config.yaml
n_layer: 8
d_model: 128
n_experts: 128
experts_per_token: 4
d_expert: 64
d_shared_expert: 0
activation: "swiglu"
moe_layers: [1, 2, 3, 4, 5, 6, 7]
router_score: "softmax"
normalize_top_k: false
routed_scale: 5.66
balance_loss: 0.0133
balance_bias: false
init_std_router: 0.00667
lr_router: 0.00117
vocab_size: 10676
norm: "rmsnorm"
norm_eps: 1e-05
tie_embeddings: false
optimizer: "muon_variant"
lr: 0.0075
beta1: 0.93
batch_tokens: [32768, 65536, 98304]
seq_len: 1024
train_tokens: 377300000
steps: 6249
dataset: "wikipedia_en"
Below are experts of layer 5 (counted from 0) of a mixture-of-experts language model. Rows are named router (the router's row for the expert), gate (a neuron's input weights, with its number), up (a neuron's input weights, with its number) and show model dimensions 0-127. Each number is 128 + 24 x the weight over its row's rms, rounded and kept within 0 to 255.
Before each expert's rows: a language model's description of what the expert responds to; "comes after" lists some tokens at least twice as common just before its tokens as in all text. This comes from a sample of Wikipedia text that the model never trained on. Tokens count by the router's weight.

# expert 2
What it handles: Line breaks and table or LaTeX markup (backslashes, dollar signs, braces) ending list items, table rows, math lines, episode tables.
comes after: " |", ")", " |  |", ".", " |  |  |", "\""
router [101 155  89 109 128 184 120 136  68 111 121 156 119 122 124 146 104 125 138 145 140 135 173 124  82 158 103 124 128 167 141 126 140 103 143 166 103 164 114 124  92 129  99 145 133 107 122 101 166 173 140 124 135 128 149 151 110  96 102 111 161 125 105 136 148 115  97 128 125 115 128 132 147 130 147 111 101 122 138 137 141 138 155 140  91 100 152 103 163 179 137 129 122 168  99 102 109  98  96 156 116 170 127 106 153 124 171  99 172 116 163 134 137 108 160 124 157 106 117 161 133 112  69 125 142 115  99 131]
gate0 [ 85 126 142 124 153 180 122 134 124 121  89 104 123 101 147 157 120 125 186 129 141 139 143 160 108 188 167  85 144 160 138 166 124 137 106 135 132 132 141 108 122 130 133  81 164 184 115 143 143 157 143 112 173 101 114  98 110 129 116 146 131 130 136 119 127 104 125 118 136  87 139 152 104 105 142 109 143  96 141 123 125  98 119 140 118 128 109 154 108 156 118 135 140 115 102 139 132 176 163  79 111 102 130 102 143 157  75 155 145 148 154 142 115 168 148 109 137 106 121 153 148  74 126 119 129  90 135 159]
up0 [121 117 164 145  95 103 188 144 148 104 117 128  97 149 144 173  96 133 137 150 127 128 124 117  91 143  85 139 132 121 136 145 116 125 128 142 166  82  74 142 124 127 145 142 129 130 188 106 161 110 188 128 127 137  93 112 155 201 163 147 122 101 105 127 154 129 126 148  94  79 133 116 127 150 155 136 152 108 123  90 152 129 123 109 145 132 156 124 151 131 136 103  53  97 133 120 146 123 136 123 132 161 107 109 115 113 145 121 162 103 145 101 146 154  93 133 115 151 134 135 112 117 128 122 133 150 128 104]

# expert 30
What it handles: Hyphens and dashes joining compound words and names, such as Prefecture-level, Coalition-held, Al-Qadsiah, plus CJK bytes and table separators.
comes after: "\n", "3", " No.", "0", "4", "-to"
router [150 164 122 112 118 131 136  93  72 115 109 184 137 122 108 181 121 119 120 142 179 108  75 100 138 139  91  93 170 141 120 114 158 147 148 153 146 121 142  80  91 139 119 121 160 106 154 168 173 137  85 126  97 116 122 138  79 130 105 140 119 136 125 150 139 152 122 122 145 156  92 153 127 140 147 136 122 154 142 125 130 119 138 113 130 106 164  88 127 143 136 151 137 115  94 114 126  99 119 147 137 146 126  80 159 170 140 127 162 114 155 135 161 151 154 143 139 132 134 114 129  89  98 162 124  90 123 146]
gate0 [151  88 110 147 116 108 144 115 135 179 108 148 154 174 168 131 143 116 157 161 147 155 125 110 139 137  80 141 119 170 127 105 119 188 144  95 162 160 111 115 114 160 131 153  94 125  95 148 154 135 147 146 165 127 127 160 133 168 136 174 156 126 107 139 118 146 169 132 145 124 131 141 140 121 120 121 135 128 118 135 135 119  63  88 177 149 132 116 106 101 127 137 123 147 115 196 151 107  99 100  98 114 133 165 138 149 127 119 144 135 129 107 120 161 112  85 158 111 122 122 147 103 105 122 127 105 150 122]
up0 [160 161 104 103 118  97 119 100 113 105 155 156 123 151 135 145 130 150 126  73 162 129  88 177 119 154  92  94 122 188 112 127  95 141 131 109 131 136 147 130 114 124 137 157 106 129  99 125 143 147 121 147 168 141 125 111 126 164 151 115 165 123 132 116 167 134 135 155 127 160  85 167 148 160 108  96 132 200 147 141 129 144 126 131 104  91 115 117  96 143 126 120 110 131 137 133 143 172 123 152  60 107 133 120 137 129  78 126 157 126 110 113 130 130  98 104 142 109 132 162 134 119 171 113 109 144 103 146]

# expert 17
What it handles: Closing == and === of Wikipedia section headings, paragraph breaks before headings, and sentence-final periods ending paragraphs.
comes after: ".", "==", " ==", "===", " ===", ")."
router [108 155 144 176 133 161 126 129  93 120 153 140 134 161 123 103 124 123 132 119 111 141 124 126 154 155 125  99 176 163 123 115 159 145 134 150 100 175 119 164 122 151 105 115 145 104 127 124 144 120 147 124 145 137 110 162 147  88 100  61 152 149 142 105 108 168 143 148 125 112 116 126 121 148 134 120 123 129 122  81 153 152 148 141 104 115 136 135 138 173 169 181 100 146 125 137  94 108  95 131 173 155 144 133 136 121 119  95 148  96 101 126 159 157 147 107 160 106 127 166 139  77  73 119 170 129 142 132]
gate0 [129 141 147 157 120 189 108 108 143 124 116 136 143 126 129 119 110 163 127 115 134 149 124 113 112 152 120 125 139  92 119 153  97  98 154 101 100 134 127 124 154 121 141 149 132 160 135 111 137  93 160 164 135 142 147 137 189 112 136 181 155 124 130 140 130 168 131 113 108 118 154 110 109 101 140 106 132 174  86  93  88 108 117 119 147 136  85 131 145 165 115  98 160 175 153 149  94 116 138 134 153 147 103 130  99  90  78 131 120  96  90 142 143 171 127 145  94  81 139 109  94 144 108 168 106 141 119 127]
up0 [130 151  93 170 117 144  98 113 114 174 124 113 116 132 134 140 129 150 171 122 185  83 130  81  98 153 136 114 145 152  76  99 161 117 178 138  99 118 167 130 141 133 103 156 137 136 115 137 123 173 122 128 152 127 146 158 110 153  92 156 133 136 137 140 108 176 172 153 103 144  81 158 156 109 116 100 116 112 113  82 119 149 115 138 127 159 129 125 121 115 135 135 113  86 114 126 124 133 177  89 133 130  50 131 142 115 122 140 125 135 111 136 131 123 157 114 108 135 114 117 122  88 137 159 128 133 131 150]

# expert 45
What it handles: Opening parentheses and table pipes followed by numbers, notably in tennis results and score tables, such as Q2 (2003), Hard (i).
comes after: "0", "1", "3", "2", "4", "\n"
router [123 167 111 129  91 163  81 131 111 143  91 151 133 110  99 115 142 114 138 120 116 120  88  74 105 155  95 132 145 128 164 129 125  99 145 108 142 108 114 112 100 148  96 146 126  73 113 148 171 152 141 137 132 144 157 137  99 146 131 109 138 144 117 134 111 159 142 132  98 120 135  80 117  76 158 136 122 137 138 140 129 103 134 128  89 103 128 105  96 158 136 146 128 142 104 126 123 100 132 102 134 149 146  86 170 139 130 108 184 152 120 104 146 164 157 104 109  93  79 131 115  95  75 152 157 103 117 133]
gate0 [140 136  95  96 117 169 121 136 142 128 110 150 158 157 134 117 146 123 134 121 132 134 102 116 125 112 105 119 121 142 170  48 125 111  86 111 159 130 135 128 159 159 105 127 113 136 146 107 162 126 166 135 140 135 107 155 122 129 100 116 137  83 140 136 116 110 127 149 120 118 152 109  96  99  97  79  91 140 127 147 129 123 117 120 143 132 100  89  90 127 146 104 127 112 124  80  87 116 117 149  96  83 117  87  87 131 135 131 145 149 122 128 110  85 116 163 162 182 157 109 152 161 168 134 126 173 160 140]
up0 [126 121 143 105 144 172 181 113 138 114 137  85 156 137 145 154 123 105  65  95 113 117 121 115  83 135 144 138 150 140 144 129 159  90 146 147 115 144 133 163 149 146 162 132 149 141 121 184 142  90 120 145 135 138 147 124 134 125 118 100 118 135 139 127 155 133 152 113 114 147 112 113 141 116 138  77 161  93 112 155 105 182 169 153 136 129 111 118 167 158 128 137 104 107 119  96 183  81 185 109 107  85 154  92 102 150 134 163 139 120 139 122 126 113 164 143 132 127 158 119 123 154 113 144 128 125 109 117]

# expert 50
What it handles: Line breaks and leading hyphens starting infobox fields or list items, such as before Broadcast area, Turnout, Original language.
comes after: "\n", ")", ";", " |", "°E", " information"
router [149 146 124 151 139 186 120  96  85 121 123 186 127 119 117 156 113 104 104 153 188 117 170  98 137 146  98  83 150 156  83 116 140  84 168 125 150 151 149 110 112 135 128 134 184  84 143 131 166 153  85 141 107 148 119 155 138 114 116 110 132 139 120 158 128 139 148 106 115 151 116 123 113 110 135  99 126 112 113 111 159 122 140 112  85  90 162 141 155 147 110 139 130 101  94 131 125  93 113 166 131 158 137 109 130 160 157 121 160 103 162 138 166 129 124 128 137 135 138 128  99 125 111 152 134  99 139 151]
gate0 [161 159  95 122 103 142  96 157 155 110  98 149 133 143 124 157 132 143 112 164 132 114 112 133 112 108 139 127 146 144 163 152 125 139 169 119 161 149 140 132 165 133 112 147 142 200 130 146 143 103 189 153  72 126 129 106 118 165 148 108  92 114 156 140 158 111 119 120  95 165 159  98 147  95 182 114 128 161 114  76 122 151 140 137 140 118 134 154 148 111 188 145 149 123 126 154 123 136 119 138 115 142 109 123 122 103 128 112 150 134 113  87 152 117 123 132 137  95 131 125 175 110 146 116 127 124 153  78]
up0 [153 128 109 200  79  94  98 140 137 123 116 107 168 123 101 136 126 112 139 111 169 119 127  73 151 143 107 167 153 114 138 108 140 164 123 126 105 128 111 131 127 109 160 118 154  84 158 118  99 131 148 136 165  93 127  94 153 113 182  97 127 131 155 109 129 147 167 124 142 122  84 149 101 168 149 123 152 108 128  75 137  96 164 137 134 148  91  79 133 153 104  91 126 117 152 145 127 107 101 152 143 141 138 120 116 101 117 129 128 128 155 131 110 116 168 141 120  87 115 138 124 122 158 138 153 100 123 122]

# expert 42
What it handles: Digits and number pieces inside numbered lists, tables and codes, like 229., BE-259, $151,900, plus table pipes before numbers.
comes after: "\n", "1", "8", "4", "3", "6"
router [129 150 136 122 127 148 140 100  74 153 153 154 118 127 117 141 125  98 124 152 133 150 126  95 137 103  91 113 112 141 129 133 147  98 103 144 116 148 121  83 116  99  90 112 124 128 141 167 166 173 127 162 154  91 129 154  94 124  97 115 171 146 102 152 130 124 118 150 110 107 125 111 145  85 119  86 121 119 144 108 127 163 114 155 106  85 129 100  99 129 137 158 150 155 128 128  90  78  99 139 168 141  83 141 108 150 137 113 162 145 163  83 145 147 137 143  99 127 137 158 149  96 109 150 156  70 134 124]
gate0 [147 110 137 169 159 111 141 104 142 175 147 132 152 159  96 130  99 101 136 104 123 146  56 127 142 118 118 102 132 131  88  98 109 154 111 131 157 169  84 126 125 136 128 116 125  97 118  97 153 129 169 188 118 136 132 129 140 112 134 106  95 131 114 116 125 135 127 108 138 151  71 147 136  99 140 139 106 140 149 139 121 140  96 112 142 141 122 142 113 165 162 169 138  92 193 119 132 114 119 159 127 140 105 114 143 155 160 115 126 125  99 106 105  89 104 102 109 112 170 153  87 143 135 158 105 145 104 100]
up0 [155  82 136  75  97 127 109 119 109 136 136 129 102 144 156 105 116 123 144 150 158 114 151 161  94 166 106 159 107 138 151 140 175 139 142 138 119 157  89 121  85 118 112 102 143 167  91 100 111 108  97 123 118  92 119 137  92  95 157 158 119 118  87 107  84 137 115 121 160 123 156 102 138 148 153 141 178 110  81  91 138 118 137 106 111  86 104  98 162 130 119 161 129 138 152 106 140 103 115  98 124 116 113 132 108 103 108 174 134 172 116 164 117 129 122 135 130 151 115 141 119 151 137 133 150 154 139  98]

# expert 15
What it handles: Table cell separators, opening brackets and colons followed by figures in stats, infoboxes and unit conversions, such as mi (64 km).
comes after: "\n", "0", "3", "4", "6", "5"
router [170 143  96 115  86 149 132 126 116 125 115 145 103 126 133  90 142 103 105 118 168 142 114 117  74 119  79  80 146 150 139 113 131  91 136 101 111 111 115  83 114 136  98 152 151  72 135 133 149 150 130 133 146 139 149 181  99 126 102 127 151 136  95 144  91 131 114 124  74 120 136  89 110 104 153 114 125 130 118 117 140 103 123 138 119  74 162 106  75 141 128 113 149  96 106 148 110  89 135 141 164 137 140 110 142 124 138 119 148 147 116  97 162 156 141 143 105 128 114 138 160  84  89 163 132 112 123 142]
gate0 [154  85 157 136 117 175  94 108 139 115 132 129 120 112 140 111 122 147 142  85 120 149 154 159 104 113 116 105 102 116 155 163 153 126 139 129 126 126 117 139  94  92 134 154 105 108 128 137 159 154 100 141 150 147 136 138 103 133 152  82 133 111 160 101 199 120 119 135 146 141 107  98 148  73 161 132 142 129 132 108 144 175 162 154  97 107 147 119 109  94 105 111  94 152 132 151 146 155  81 111  91 145 140 149 121  89 107 127  97 107 112 105 129 111 121 153 143  82  77  85 114 148 108 135 143 135 126 147]
up0 [140 105 132 154 155  79 153 144 137 123 143 122 121 103  95 131 137 176 150 163 157 146 141 110 142 113 168  79 158 110 141  57 152 134 169 130 149 139 140 102 111 120  75 110 145 166 127 166 101 134 125  85 142 152 120 107 121 154 146  88 127  92 130 114  99 132 146  92 139 117 109 133 120 118 136 116 146 136 104  96 125 140 132 105 104 167 146 118 120 150 164 136 170 116 161 124 105 130 123 110 150 138 142 130 142 109 134  98  88  97 148 115 162 157 125 124  75 114 123 107 112  91 113 156 171 121 162 134]